{
  "n_layer": 12,
  "normalize_top_k": false,
  "balance_loss": 0.00495,
  "init_std_router": 0.015,
  "lr_router": 0.00102,
  "vocab_size": 18006,
  "optimizer": "soap_variant",
  "batch_tokens": 65536,
  "train_tokens": 663400000
}
Below are experts of layer 2 (counted from 0) of a mixture-of-experts language model. Rows are named router (the router's row for the expert), gate (a neuron's input weights, with its number), up (a neuron's input weights, with its number), down (a neuron's output weights, with its number) and show model dimensions 0-191. Each number is 128 + 24 x the weight over its row's rms, rounded and kept within 0 to 255. Numbers have three digits each.
After each expert's rows: a language model's description of what the expert responds to; "comes before" lists some tokens at least twice as common just after its tokens as in all text. This comes from a sample of Wikipedia text that the model never trained on. Tokens count by the router's weight.

# expert 14
router:134138135099139158112111125163128156114117143153155093147108118112161122104133131106148114135115150139096163148116131103134160081085122113144120121128128162162109093142162141109109188108109091150143159100127101131122080110134138146145057124142105105160123155099146102147161105097153087139116110166125134134161159103134110162156114119146108134128085147130121142119116176151113148175101138120171142137087130115119146051155104114115135157126151125119181144086161151144092102175135124125120102106106139164143124131135094132095132127126156106147117126119106088141151150169147111106
gate1:094111155118092156149134168104149163134095130109192109096138101152125096158106130129138168135100116141120126136122145136080134121153125170138101146132089133141130145136161137086133115144110145189082143122143122133135110133134075165106133160137148133140134093125108095152118146112115148129099114096129104145170131111144098105113122118137131140119135106178123139092131131116105110123126130104090142139116139115096093109175165151161144167140083176106124096124186087113129122147142089111162138132106084107118128106136109109112156069123124129085149145166087138105122166156122120141
up1:140089085123087104180118148158162144117097112103161125106152118125104125142099158183107141135124109129128170142100119118103146122126147120141168167135098142104108109158132140141123120134102152172126113116111140109146132131167113108095137141116148153131140123126099124121131139121129174111088123096116077085148116160109108094087163103116143157083134110168114161096137111114138112088121107134116108131146108063100114110155154179154099131141123112116140140128169151121126143136136131093133155149122067168138147173133117137145127141128157123108168145180106166162119171159107120135
down1:117141119139157105107121078103094122102116133119089154090089141111128134112113127141094146135141124127134164109203177135137098133105130116134138072116146161103110123135143125123150141132137130121085148169167105149116122129137141132138123118108130089113062112093100120103131088126137103103137146149076154117130125121118135160156142085141132109122149149134095085141149141140170057168139157133096153111118076148123137103116108078121192141127107156151160112115119135137109099114133114184111143093157141140123153129124142126154126116169136123143110132143159162136134152168154139102
What it handles: Tokens ending a sentence with a period, alone or fused to a word end (s., ing., ".), plus table pipes.
comes before: "\n", " The", " He", " In", " It", " This"

# expert 16
router:123137125166138151088119120164173182107085156142150143128075120107155144118138067089116127130150153146112161103124130111153161090119104113127091141141096154120099113137122139095119099112110086147141160133130104129095156114131134147131153110136105096152119078085170104115109091104131146099082160148147116191142134144112107150156107113107119130094108097083139141132111110101111138123104126155152142112077104103121122144176083110156136095108169112145130158154177166135102129172151141121154106122160127120146146133156141123132124129107116114152122150161116110110128125140104110124
gate1:135121149100104129104148134168185078100165138147124122151105153122129109101124141124167092100120129164129104127149147116125107110146131119121101136096141118148099125133138137139117108121104092118152150186142137121104102119144108126094149084073123123119172128105131163129109135128156102153113122106112164146126127135153137116091140132146146145115139092163144118110128143117153158129130100140120131125145141150113132133130185140065162133107132126091173125112134084111100121151167102140168120113099091141126095180160172111090096125071188112092118140132145080177144159131135120133
up1:093162147060118118169139116152156075127124138157141128130100166100170147139107129131081100083145150132149129129092128137092153137142134128095103083119118102136126126105131146158076124151146129112139134123123102131134147105104119097100098116145159085140104108120166188171107141115143116133105155082131143097141149105110126119099128112127109187146165109152127159116100086136099131147118106110170127160160140143145130159126135099070142169133139167109111139128127128142101148110161155146130139121123121145082119122123132114088092119115136119180158132113119095096156165113129116138
down1:104113109161152099186134150148117107121162125128104113154106129103129159173115165153124163142116137115134092133147130152085134084172091109131141156146150144130151130127107143124155134164130107139123097090121085106120089169115117109139081129180124181142113111155079104106116122122135116094154119142100114152145169125119105152163145113121126131102122167135098109128152130105147132144151160163128101138130123148147118126117097082169130127108130098166145143113093139159158081099133118102143114166150151099088134145086111110145179131167158115127121108136124187122097097128131141103
What it handles: Nouns right after the or a, often followed by of, such as use, head, version, production, King, under.
comes before: " of", " and", " in", ".", " was", " for"

# expert 21
router:124117139153145146114105129128105204119081156146163117130110143097088102119123116092117130132128152173124146105125116126126128131125119115134117122133142124151103158141162144122124154101115153123124141101140116102123092113110126148141176110139129117128107136088157106054171086146134072098091082164149116117156146128131152130143149123125115147117148111097086142143103106097084143154091107085130091114133132118108103093095090113118141116119120136119174109193165142133141135120151151133124115107078186152142149135144156132129133098115134095122147158125113081115128129115105065122
gate0:116152114131113149096115121160116137103126125146133149140121159071106135181147115124114100135147140144117104110110124128163096148104107114087116126149102144150096127106129119153126140120112077128098115122169111088124129153174158110155110097082134112150156142119135115178162131144100203135184139126045161141124145123127159126137132156124125112104138123125139098136137145110132121095106142095141136142123126173141116126163130121098146132117096116161108123090120175137155130115124163139095075134115144089125148169168122124111116113102136153094130109123164147100130079112179155145
up0:139117117157122130111104178121125125123109126104172098122120118168133118119115155130095157112129134155117157151142116165168173125117110123140104111105070128176127137132152139118113160096138122126112080140143166134163140161092150097154109138105130120139094114108143131135116132149148107141151155101140171103135141101201128161141114118134138152074135102116146136133149116125055147125106129141109161097134109136139156135157127139101101142158156145105146161100135104159143139138153128144161141184121136121118128147126145157175154128125100115163150147145131141191092147106131073185
down0:133104148140109143099161108139121132124149125093112176166143160066133083140151116105134121171145083128125105080127139123123083137158147129134169161163142152068110170064110121118133139148124116130166154118111094114119146138133140091134110126115147082118128131106121148133152142148108187125098120121134150130136142158060113143128192158129140133140145139083151101098137143129122134161078128079163126144112134138089136121130133115139166140117130110117105115136173106143121119135105120103143112119146084128158148105120105111152114134175158183123150099135143136138119120095132125135
What it handles: Prepositions and sentence-opening adverbials such as by, from, during, after, before, In, As, Prior to.
comes before: " the", " a", " his", " this", " office", " its"

# expert 19
router:133147149068151118088099119144100189155091147152149110129167141120137083135128085147168130131152142166106161122138125108146143080123123107122121142148142149107087118158146139106105133107118145131132133118125103124087158120117127153113181114130109135146102157157101099128136082105151086105128089081145098070168090104135123125111078109130121129088132113110153160135118145184101144144094109098140164106093118120107129117097136112109123115110131134117112167151108133121100099144139126110146104123123179132117147137132096129115114096097129102087124141093116087118146143112115074120
gate0:084144126094112132142109079092104118156081160160150143128079129163079128119151111124131140149103170119166106157123120167136133108086126105102126151077138112128132186147129122131128142149141125122107099130120118125122106147142151126163162125122114093101115114115161108112146107126144118133147127142093132147123181116145118092157127147122057137112130109075126171130154120134135137107131101104129122139115178138078096149119145191119127145132156091160144147149138097154121103137137122094139129146128144131116135142099139135126089176113105088107091155173091114104105123179153125129
up0:131122148160125104151114124127112121132131144085144124131133124079135125144158148106164129083120147126089110145101142148113120123157129168080118100150087097146107159138104124158147121104097131168128104145129180149111096155125134090134146171110154157147138112148116135103114152139153111167178159159114132141101057114158145074097094127158126145099121128109118131141130122172149111168161173151151152114150083122137110150123140111121124129168104113143106134103137141135115142122115154129150123132124138080111113142127121111116184115170110155135122100045104102140114146106092146140
down0:092110123086085163121148110121144164138122080157115107138155130145145089111138104120112133107160101143128161131151099122128096122130108129136163108121117116096132106078155143132135112101150163154143144095140082084168148122111137138111134127088156133124127122140151139140196137133120142111136147128111101157133134098146116100147135079151133180109155130154156081113122152102104087127085143146126079172141128126157123131166138117121180130096143153146127137107130141133120134127103117140110150197156113107098160097114134147119144114106094146106131155140151145102122101190137072138
What it handles: Equals signs opening or closing section headings like == Boundaries ==, plus H/h pieces and words like later, known, born.
comes before: "\n", ",", " as", ".", " See", " life=="

# expert 4
router:130154137131145139108111119110120129142096113158149098149132159109159110105145122083101103145137133149112160130125131141142145102157099118106087147147150146136099164148113132115099167126096172159127153135122068159111102119111120133116104123130100133166107176136161078140103094112128089106099158149146110093171127096129096158119084126123145163100135114064099171147109140104110158153119110139139134105111105183150103132145105103089107122139144136121196149108157128151116113152140148111158135122156143134126174148147110138117120100106146096089114135103119075104155137131130091117
gate1:120085148122058166084152102094112138109128097149143122102141146115097104084105128107117084094077128151141149077108101133102090135137124128106177142115139155098136138137102087092118147125147163140101153125095117126128110128109142159102124131102120114138146140130136148126134150142100122136104121113167143148116117107149134079122125086137089057130144137136149085086151135175102124120101089149125126170068108127124120124147138124096118145132142106129129163133112120119123089165122177109110115115148170106116146121129153137146122101109161076167105121120096112146125134106110158123
up1:128105108133112153083148152106105121098149081135150136126124141171107111119104116128081122122090099144131167092122090111105076151131136136115158134112149143141112130117127128110157142121099164118105151095110101137132098184109147162086123099158152111137136154163099131122168151162101115146153125121140149094136127096137100102091117114141125108129091158138118048126139134157122131137114115130118151143063079118123100101156139083089110135109119142163149139122127136137132117134093154123118127122107157112132144128156168138157147083109165072140118125110147122161139155111112193122
down1:171141147122151121153127137197102134137164121088108144128096067084103194100093148111139135128156103115129129108164125142083155147131123115168120114125138106136132080141110144113119082121153093145106106164152137118166136114119152126113123133118106174113167112131142152095105100125123115171111109113137142141099103100118132146117147129132131133167124109148139137135132092131131138119112128119141105083174138128137175107106128158144127083121132115106151099125131094131121171095138156138132149092167111168146153120069182098092087119153140106139124125142144107078123150133138094146
What it handles: Blank-line breaks before headings or new paragraphs, D/d word pieces, and adjectives like social, amateur, special, commercial before nouns.
comes before: "The", "==", "=", "In", "===", "|"

# expert 11
router:143158155119139134079106140086160167150082155150124136149152126098144077126134112121094117128145110170130163086135137166146135079113118107127156143144125156137084086127139111122085131116093106139127155092154074137101084107129122132130132135146116098156132165121163130139108137132140138108148123140120111112163141091114113073181060130118112151117138105100145176139087122126120135131117108114127137143166106097128114108131150117168114125093118117144150149123132141129155124142129138130155093111131153110123161133139118126116132092110125077175108121084110055092140153160113139132
gate7:130105117151130111126098168088170163171104144127114132129128120145158095131106133105109147111128142142100119146116094130120130153088129154119108160134136121147114118096136149115141129115154094118120139128182161127126115134156171122126092116166122134142130149117156123156126128117106122158124150141093102144113126108133161102141110129176126121150141132105097121144090136162114119150133190139081111103164073114115125158143119162114143148118129121093179158166103143117101175149143139135140143175150100128166189107141134099112100139121193132104128035110117103116101119116099151128
up7:128115157089137141082122129090137154085158149113156127106157115136140108095114109115126134125128109120102117145119165061157144132166116143098116124157101104133096122080101095132156100137102137105141112098152175092112141124167133142082131147137120137101120142137156097108159127127113142116136080136083168120145129071118126121129124117127181144109084150131164148171103160119125149110156109150123143128113111091103113086116134099159149139102118138119133172121142101143171094112173114086112093133090086182137083135125137116144133126141136125112153124160146121129100141117135078138
down7:105145164100100124118147132147114112124103139151078157143123099108116172122156164095128130142128149163138144117122125148142118132111178101109087137143164144083107132144143151148187154109118150125149120180106120152150131150106070125149169189121120148123114117130115115089131134167152117112116135145153166103136125143108133150115147086115145136119140133087096129123103121105122122136139126102140127127149161109147121148140166146148126201163130082151119100138142126118128163114124122099109148095126149126164089108141088118120128134118066146142112173115158156156156133080105165081
What it handles: Head nouns after the or a, often before of: University, city, area, Church, club, team, party, plus surname-medial pieces like er, or.
comes before: " of", " in", ".", " and", " was", "'s"

# expert 10
router:147142151129137141091117115096140167141105145149158107142149134116136137106136122131112120146131166142108148124103153134152150078136098097123137134158112139147086147156111155124117153120113099150113160165133112157087149124121137146127111102137103102169110189151131076131116084137144081096125150155128127087177124106114100171171090114112170160096137102091111149134091167150110130109108103104146173097111105092119101116122133132079125173100125120147150170089163142142095127148129169126139092114155168141138115128156096125124111107104139097129103148172106106113149136135120118114
gate1:123107128120140078134106185112148157109163139098119090162112109151105072130142118137138125140160137120108119107083172143135130147131147140163138135083121156112094129089143147140120150112080112123173162124128113125127132169112108134154182121136177122129161139134098125169138097133086117145156139077155172162133174155116122123136120128146159148117156121120137115082096144118118113118090113123107142118140146153119095117132118117132157136129126114156103118171141174151144135160108106158168062115120166114132102119162148142133149134099127153153119127164129087147136074131123125171
up1:152129133108117077141116122157168125107149160124099117139151084136136128138167170129093101143187142131146072123143153155096145086118112111128114132059111133123135128128129137136152130133148132142122113158085113109133093176097106135110114104119171120134092109156129160166148121151134113132133139070072153151130105102127126138108127148116142076075105160170080146141133117143146153155102082095158169153154089121132138155100120117130131114118136150121122102122142133131119118146109148125127129137148100139089163165169174153117113105147129115109119127164141164135149160095125130129
down1:119144099185162134107108167144117175147111070103177139132138123154102155109096107092142111095137121115102172125136162107134125152140152113129173117099146155107141094157118172120147134102160149155127126092149125121132156116167172159137170133130159145118097120094121088077115129083117166150078129114139116126133117139139170099139129153166134146107123125128122074125173119115079144119125153139110153152104148095165140118097154166131096107165094119094096152125137147131147127121140130138168170116114137136113120116094162122134113176095135101146120150118132127107128112141117122126
What it handles: Line breaks right after title or heading markers, and name fragments after hyphens or capitals, such as -y, McD, 6.
comes before: "\n", "The", "-", "In", "On", "He"

# expert 7
router:129150142086133146080067120139141185143074158149130121136123151119147132117132076147174100122101139154114161125139128110139124138139099182122099143150149132142098118142125150105083092122127086137132164192135098142116079113117117154129106109128105148145120154124133100160125074108132111163149138166161125075124110125112129141140114126113122153110094095089100150125113161107094128119117118128127147135113119102138116113177124120126102100108185108133192127095169108138109117164139140110155122116136117105127144130144084122144114113100141077155108139095102097152139134119115125116
gate7:110127137101137129147135059110117128088157104149158122096115157149102111159175115093166117107151111119097153132098097147133117175104139082121158127116136090131100111155101158149129077140130114119098164104116130125118111121127104077090144149096126121161114119177099195134124122126133136088115118110118149137133148133173114102105125163154125143138106106157121107181142118127177135124153125159122135121098179115149127158168125158100112111151120141160144121143134150118110125120149095126153146142098122103129172107105175119129158114124166086143114127116092119073132132144129110103
up7:110104152128140118128142104098155120118174095135173143119114152119105096140148103139134151130147090114091147130122139127123106131139131123100164086101145146148055145100112118158122081130115155074105132110122116125128127097125129121114130161073115156194133129158139156142095122162136108124107117125119103136114144130124081108119107163166140153113130142146131105178121107110165134107135085108117133118136132146118134164182100147151084115164096142142147116161112131063101126135148152132111139159105122100182122123112144092129117101122119084142119149139127089082150135120118167079
down7:150120192142110118134154174111110085137169137101102156155144136119116139154147136147113093120110154140137137177128165132104128100134107134129115155121109080118145150160102099111170125137091183129172109110184128167089090130119109079162139132181115113125106103166125116121118149093115142129112098164084144148147122110134097124109086102117151115154139133076140143150161131123081147091129126112118134146097115158139139107122146150130098095139099129150075145108151139129184098146130148138131146119147126130156145176126130119132103120123149080098150146116108117110127134142148099114
What it handles: Word-final suffixes, mostly plural endings like s, es, ers, ations, ings, plus nouns such as years, series, passenger.
comes before: " of", " and", " in", " were", " are", " from"